Experts of a small language model: 224 tanh GELU neurons an expert, 2 picks a token.
Below are experts of layer 6 (counted from 0) of a mixture-of-experts language model. Rows are named router (the router's row for the expert), down (a neuron's output weights, with its number) and show model dimensions 128-191. Each number is 50 + 12 x the weight over its row's rms, rounded and kept within 0 to 99.
Before each expert's rows: "comes before" lists some tokens at least twice as common just after its tokens as in all text. This comes from a sample of Wikipedia text that the model never trained on. Tokens count by the router's weight.

# expert 20
comes before: "\n\n", "=", " The", " In", " He", " It"
router:45 41 33 37 45 65 32 32 34 45 46 80 40 59 60 55 37 49 40 53 57 50 52 64 58 42 57 34 56 36 40 50 26 43 55 48 56 61 77 22 50 46 54 55 60 39 58 46 28 63 58 36 61 81 50 43 46 63 32 59 64 55 55 44
down0:34 38 43 65 52 49 40 47 28 57 47 43 68 51 26 60 46 43 61 48 37 52 39 41 54 57 61 54 42 38 65 46 39 34 59 56 60 54 43 38 50 57 33 56 44 54 33 37 41 55 61 54 35 45 43 39 54 62 43 51 53 47 40 30
down1:60 56 43 47 54 46 65 30 43 57 74 51 24 62 61 55 40 70 59 43 81 61 56 57 57 56 28 40 45 53 76 47 43 59 39 44 49 47 43 48 41 46 56 67 63 34 38 75 55 28 47 40 29 65 45 55 64 50 62 34 57 65 37 52
down2:63 53 54 60 51 69 36 44 34 51 41 74 24 44 42 53 44 42 63 43 44 49 45 45 53 64 52 19 71 50 50 41 50 62 65 68 29 36 73 50 52 52 52 52 45 48 54 26 46 53 58 69 53 40 48 55 46 59 46 28 55 32 41 43
down3:57 29 54 52 51 41 54 37 37 50 25 61 54 37 55 62 68 41 64 52 43 42 37 48 48 59 59 44 57 15 59 26 41 64 66 67 56 63 56 44 60 60 59 34 28 46 40 30 49 45 68 46 39 63 44 46 58 52 43 35 49 37 50 46
down4:50 61 49 53 56 24 42 35 56 32 48 52 64 41 34 62 60 40 41 39 54 24 48 63 39 60 40 52 36 61 47 26 72 47 50 66 58 56 43 59 27 45 45 42 63 21 41 58 45 37 61 48 48 40 56 32 55 64 53 51 56 51 56 54
down5:79 60 51 56 54 49 53 16 53 57 45 25 43 45 26 40 78 67 51 56 41 53 57 57 54 67 47 64 38 48 65 47 43 61 57 57 54 48 53 73 35 40 49 63 58 54 47 53 38 52 56 48 52 27 41 38 40 37 43 29 43 34 63 39
down6:41 36 64 48 18 53 28 43 42 39 45 64 43 35 27 48 62 48 62 47 52 70 58 51 51 62 63 37 26 60 45 49 40 59 39 49 33 42 71 35 59 49 76 54 38 49 25 46 46 65 50 45 59 47 52 70 62 50 32 43 27 39 46 58
down7:46 43 53 32 49 47 45 51 41 58 84 43 36 37 49 50 57 58 74 68 19 46 39 60 20 29 54 52 62 45 54 59 40 49 44 40 55 51 57 48 43 47 54 60 46 51 21 57 56 39 55 55 46 47 63 31 51 50 38 29 55 58 48 55
down8:55 58 55 62 51 48 40 31 45 43 59 31 53 46 42 49 36 40 70 41 42 33 57 51 42 59 95 54 53 39 45 72 67 35 46 57 48 68 49 56 72 44 61 60 39 29 42 54 61 30 47 50 80 29 48 61 46 48 47 60 56 53 49 46
down9:40 86 55 39 44 45 38 38 52 55 49 55 45 54 55 45 52 44 65 48 48 26 60 76 48 49 59 57 67 41 54 46 53 39 31 68 45 50 61 52 59 46 50 48 60 16 46 60 61 38 30 76 60 55 41 41 25 32 51 58 43 37 40 42
down10:56 56 45 40 36 56 31 44 49 21 56 36 42 49 54 33 67 53 64 34 28 19 50 61 43 62 41 40 53 34 45 46 39 52 55 46 31 63 48 43 40 69 63 45 86 41 36 69 70 44 47 51 41 44 64 48 48 50 46 38 40 55 41 76
down11:48 84 50 50 50 46 59 52 35 41 63 51 47 57 51 49 55 41 65 58 52 58 50 58 42 71 78 29 45 50 65 63 55 47 36 50 35 62 66 40 56 64 59 60 64 20 54 66 59 44 52 55 33 45 33 68 35 54 25 54 72 39 44 48
down12:40 49 39 52 58 56 51 51 49 47 76 57 40 44 53 53 28 49 40 38 44 46 68 20 46 46 34 59 54 53 48 69 36 52 57 38 39 25 58 41 66 47 25 54 43 44 63 61 49 58 35 34 55 38 59 43 50 48 60 45 57 32 25 46
down13:49 60 60 31 44 41 40 46 48 43 59 78 55 39 74 58 48 34 47 56 72 52 68 64 36 54 66 57 29 45 47 53 53 41 43 49 68 47 41 50 53 71 80 60 39 54 46 28 13 58 53 56 37 55 33 62 38 41 63 71 73 44 42 67
down14:57 52 67 60 37 60 65 63 61 52 58 42 56 66 59 81 60 60 49 43 63 48 39 43 45 48 26 56 48 38 47 44 43 61 24 50 50 44 47 66 73 37 55 53 50 65 44 64 70 58 44 44 34 58 34 64 49 60 29 52 46 61 43 53
down15:54 52 48 56 52 48 56 37 35 68 46 28 39 43 44 46 56 43 49 58 32 54 50 43 59 71 26 66 38 63 31 39 56 43 37 56 44 50 33 54 63 48 41 66 44 50 39 39 57 58 50 59 38 74 75 55 45 39 49 70 40 69 45 52
down16:40 72 63 58 38 62 46 50 50 51 46 56 34 53 47 18 65 51 62 57 38 74 59 44 55 45 47 37 50 50 71 62 64 45 40 45 52 59 45 41 60 63 61 60 53 74 52 57 31 55 45 50 39 46 57 47 25 61 32 41 51 38 39 28
down17:69 57 66 37 44 45 65 46 43 47 46 38 32 39 29 30 45 67 69 68 53 51 46 61 36 61 54 40 25 50 52 39 48 47 53 71 63 36 53 67 43 36 32 59 46 68 49 44 59 70 49 54 77 71 64 40 36 45 42 42 59 49 44 38
down18:41 47 50 45 45 20 67 37 68 59 64 36 60 53 42 54 45 55 70 29 63 44 62 70 64 64 43 45 48 69 50 47 47 49 41 68 58 47 57 54 47 41 60 48 35 48 61 43 59 34 41 30 60 58 61 55 38 50 56 78 42 63 33 31
down19:59 55 37 54 46 62 62 56 67 36 29 42 59 57 62 46 67 52 35 76 45 57 58 28 59 49 33 33 55 49 44 44 53 37 60 48 55 63 68 66 43 49 45 57 46 50 57 57 49 57 43 36 57 42 44 68 66 32 68 61 50 66 52 52
down20:58 75 53 43 49 50 31 48 33 66 54 51 43 44 42 56 46 43 73 44 49 46 65 62 44 44 62 57 65 56 57 61 53 27 20 57 44 71 53 44 45 55 69 42 37 29 52 74 65 35 27 55 69 42 49 55 54 35 45 34 42 44 29 68
down21:50 51 62 60 63 51 60 45 39 55 46 59 45 46 33 61 57 33 61 53 50 69 42 32 43 35 41 47 61 49 32 50 49 51 55 43 62 21 49 50 58 62 41 65 55 34 59 33 14 44 36 61 47 70 42 41 43 38 56 43 50 46 42 39
down22:34 57 68 54 26 73 47 56 50 46 43 42 33 31 91 57 44 68 59 53 40 74 58 42 36 49 43 63 37 54 51 54 53 61 32 49 45 36 70 59 55 46 45 64 44 27 57 59 67 41 58 43 56 59 46 63 32 59 65 60 46 30 31 45
down23:70 52 47 57 48 41 50 66 67 45 34 48 62 54 52 70 52 64 55 74 51 41 76 32 19 59 40 51 61 60 39 41 38 63 39 41 53 71 59 40 44 44 51 53 39 50 51 57 55 31 67 48 30 63 46 49 63 55 56 18 45 52 51 64
down24:59 45 60 45 53 25 49 51 62 67 30 63 51 61 43 33 37 54 60 41 61 51 58 57 45 54 57 67 63 40 44 46 55 47 41 45 45 48 51 54 64 43 68 38 30 57 45 64 52 37 26 68 69 69 22 65 35 60 39 53 38 56 47 32
down25:47 53 60 52 49 44 63 48 87 46 56 41 45 30 53 40 74 46 48 45 42 60 36 63 64 43 27 39 52 62 43 54 31 37 46 43 39 48 52 39 52 34 50 63 59 63 67 41 48 64 42 44 50 60 56 43 56 64 30 58 31 58 62 55
down26:46 52 48 31 43 51 50 61 62 54 54 52 57 28 23 64 71 61 57 36 59 63 63 56 72 46 23 24 46 60 61 21 42 34 39 42 59 57 54 44 46 33 58 39 40 50 47 44 51 34 44 58 45 57 68 41 63 47 22 51 42 41 68 59
down27:50 31 79 17 55 44 60 53 43 50 57 36 49 45 69 43 60 54 75 61 52 47 30 69 40 43 51 56 51 18 73 51 44 50 40 48 59 75 57 48 64 53 56 57 30 40 27 67 62 41 43 53 49 57 53 59 54 24 55 43 58 43 37 59
down28:49 25 59 39 53 47 65 32 50 53 59 31 44 67 34 58 74 59 09 43 44 44 41 64 66 59 43 35 39 42 46 59 47 59 14 59 34 33 57 42 53 26 46 37 33 45 51 55 55 47 56 42 44 57 54 51 32 64 41 47 41 68 54 26
down29:38 56 39 42 57 23 33 50 67 52 49 57 58 56 22 54 41 43 42 32 72 54 53 48 56 40 58 63 59 30 49 46 50 38 46 43 39 51 60 58 52 51 65 54 65 55 49 42 39 53 59 36 54 85 58 47 67 82 53 57 66 48 39 66
down30:41 49 60 48 59 62 40 53 45 25 45 46 33 44 61 69 48 48 50 51 61 62 57 40 52 59 56 48 26 61 63 83 51 46 47 44 73 59 52 27 72 58 63 61 65 58 21 66 47 54 26 50 55 37 69 57 61 40 52 31 51 36 29 44
down31:44 48 49 63 57 35 55 53 39 67 53 60 30 46 46 38 40 33 50 52 56 39 56 58 58 53 57 48 69 32 56 52 61 68 58 63 68 48 59 61 48 57 36 56 70 51 64 31 49 37 72 49 65 82 46 59 52 43 46 68 79 43 29 45
down32:55 55 60 43 67 40 47 48 61 37 38 35 53 41 64 50 51 43 45 52 53 72 33 21 71 71 44 36 30 71 71 46 60 60 58 33 27 38 47 28 60 53 38 69 57 44 50 60 57 61 48 42 49 43 65 63 57 44 70 55 53 62 44 51
down33:49 67 34 64 59 40 69 36 43 32 42 34 56 63 36 57 53 37 51 55 46 50 31 39 42 52 52 57 41 26 56 45 70 29 61 49 41 56 52 39 58 71 49 23 47 24 37 60 81 57 74 43 54 52 62 61 47 62 39 49 52 44 44 39
down34:65 67 44 35 63 56 56 48 57 60 25 44 46 64 45 48 57 44 53 56 54 45 35 63 54 48 40 65 71 53 43 63 42 48 42 49 31 58 47 68 21 59 37 52 39 55 59 55 70 57 35 54 43 51 49 66 73 70 42 57 46 53 33 53
down35:50 53 61 47 56 39 69 57 50 77 40 54 49 47 63 36 55 37 58 40 47 62 31 48 47 38 53 72 50 58 47 60 58 35 45 64 59 50 56 59 49 70 64 45 62 64 54 40 42 71 73 57 70 69 45 38 37 23 48 47 43 37 35 19
down36:47 44 30 53 45 60 55 44 38 52 55 60 37 65 38 54 37 55 39 54 52 57 58 49 36 68 47 61 47 38 55 50 53 41 63 42 45 58 49 33 46 49 28 25 36 56 42 44 51 52 99 56 48 30 59 29 79 64 57 53 35 51 50 38
down37:48 38 32 47 53 58 75 57 37 57 39 53 42 47 23 39 45 53 82 61 40 37 42 53 27 45 55 45 41 69 66 54 48 58 39 63 58 60 51 52 38 55 66 57 38 56 54 49 45 67 42 54 57 44 42 56 61 52 44 37 53 63 12 42
down38:59 39 43 37 37 46 69 54 38 58 38 39 50 54 50 51 33 75 47 59 42 33 30 73 54 62 51 43 55 42 58 39 59 63 33 62 60 64 60 61 40 36 63 46 60 57 50 71 79 51 43 22 47 49 53 50 70 57 55 38 43 50 37 51
down39:37 63 33 60 47 60 67 53 43 52 57 52 48 61 80 58 61 46 52 29 46 69 47 48 56 42 61 63 61 48 44 54 33 65 33 45 47 45 38 47 47 52 39 58 36 56 49 30 46 64 45 40 49 62 43 24 37 66 58 64 45 45 55 40
down40:42 29 47 44 65 50 36 36 45 33 56 23 75 63 44 58 53 26 56 52 55 24 79 55 57 45 66 20 55 64 40 44 50 53 58 51 65 49 60 67 40 45 46 46 59 45 39 58 25 52 43 55 40 54 45 55 66 62 63 49 53 58 52 43
down41:51 59 45 62 36 53 60 36 84 58 47 62 31 47 54 43 58 17 49 59 52 45 47 55 35 38 39 69 57 41 61 45 54 65 46 61 40 47 70 52 35 61 54 54 40 57 38 51 55 60 33 29 36 54 56 35 55 41 48 35 40 47 56 37
down42:51 50 76 49 38 53 35 35 49 74 41 32 53 45 52 35 48 74 45 79 57 31 55 40 58 43 38 45 67 55 53 49 52 62 51 50 30 52 44 55 56 53 59 55 63 48 61 49 47 47 65 50 41 58 58 46 66 53 56 42 53 56 59 95
down43:35 47 51 49 70 55 38 42 36 67 54 32 29 40 47 62 47 47 44 50 46 58 52 49 36 42 34 62 64 51 69 42 51 49 58 47 48 46 37 67 40 77 45 52 57 44 68 57 64 51 47 46 60 49 46 69 63 46 45 76 55 39 56 56
down44:62 69 51 53 77 47 29 67 44 46 50 73 69 37 55 36 56 34 61 53 56 64 37 41 43 32 79 35 51 55 70 66 53 35 60 48 37 58 40 64 56 29 49 75 61 49 27 45 35 76 47 47 46 39 50 47 49 38 40 50 49 41 35 62
down45:40 37 49 51 40 42 66 57 47 41 54 41 36 67 58 35 35 62 63 54 37 57 58 32 40 45 58 51 56 43 56 84 50 19 50 48 43 58 43 61 63 69 52 42 60 44 46 55 63 40 63 70 39 47 41 54 58 38 46 19 50 52 35 42
down46:37 45 49 53 31 64 58 59 66 35 52 28 33 30 53 51 49 51 39 47 50 36 28 65 55 51 59 35 48 49 27 47 33 64 56 57 37 63 67 27 71 44 58 27 46 73 49 42 59 65 61 40 56 33 47 55 56 50 42 50 41 52 73 45
down47:59 51 91 53 58 56 47 57 58 56 52 42 66 67 64 53 74 49 51 33 36 51 43 62 63 54 62 52 60 52 59 61 27 54 52 42 50 54 41 43 60 50 56 45 47 60 66 27 53 51 23 56 60 57 38 55 29 49 54 56 48 58 40 45
down48:39 65 63 39 65 45 46 55 54 56 52 41 56 56 59 43 60 68 44 62 63 55 53 50 63 59 59 49 44 16 58 45 27 51 62 62 63 26 39 55 59 47 50 44 21 52 60 46 49 51 39 22 60 53 27 37 47 44 59 56 34 54 38 38
down49:67 55 61 24 63 46 43 45 69 90 33 47 38 42 67 45 56 44 54 41 25 60 38 45 42 64 46 60 41 57 53 42 59 34 68 53 52 55 46 78 54 50 37 56 59 46 40 31 64 60 48 50 37 68 52 59 50 36 57 51 39 55 39 65
down50:51 34 66 66 44 34 60 59 53 66 28 63 56 66 60 40 45 44 43 70 45 40 44 58 46 50 46 44 78 51 51 47 56 35 62 52 44 54 49 40 33 42 76 66 33 44 30 50 28 76 57 50 45 63 57 26 56 52 59 55 84 38 36 52
down51:38 46 17 71 32 50 56 48 70 68 46 54 49 61 45 32 50 45 53 44 33 34 48 46 47 39 63 60 58 43 76 51 67 43 53 43 46 34 46 44 42 37 31 40 74 40 37 41 50 56 60 42 40 61 62 38 56 59 36 55 49 55 52 49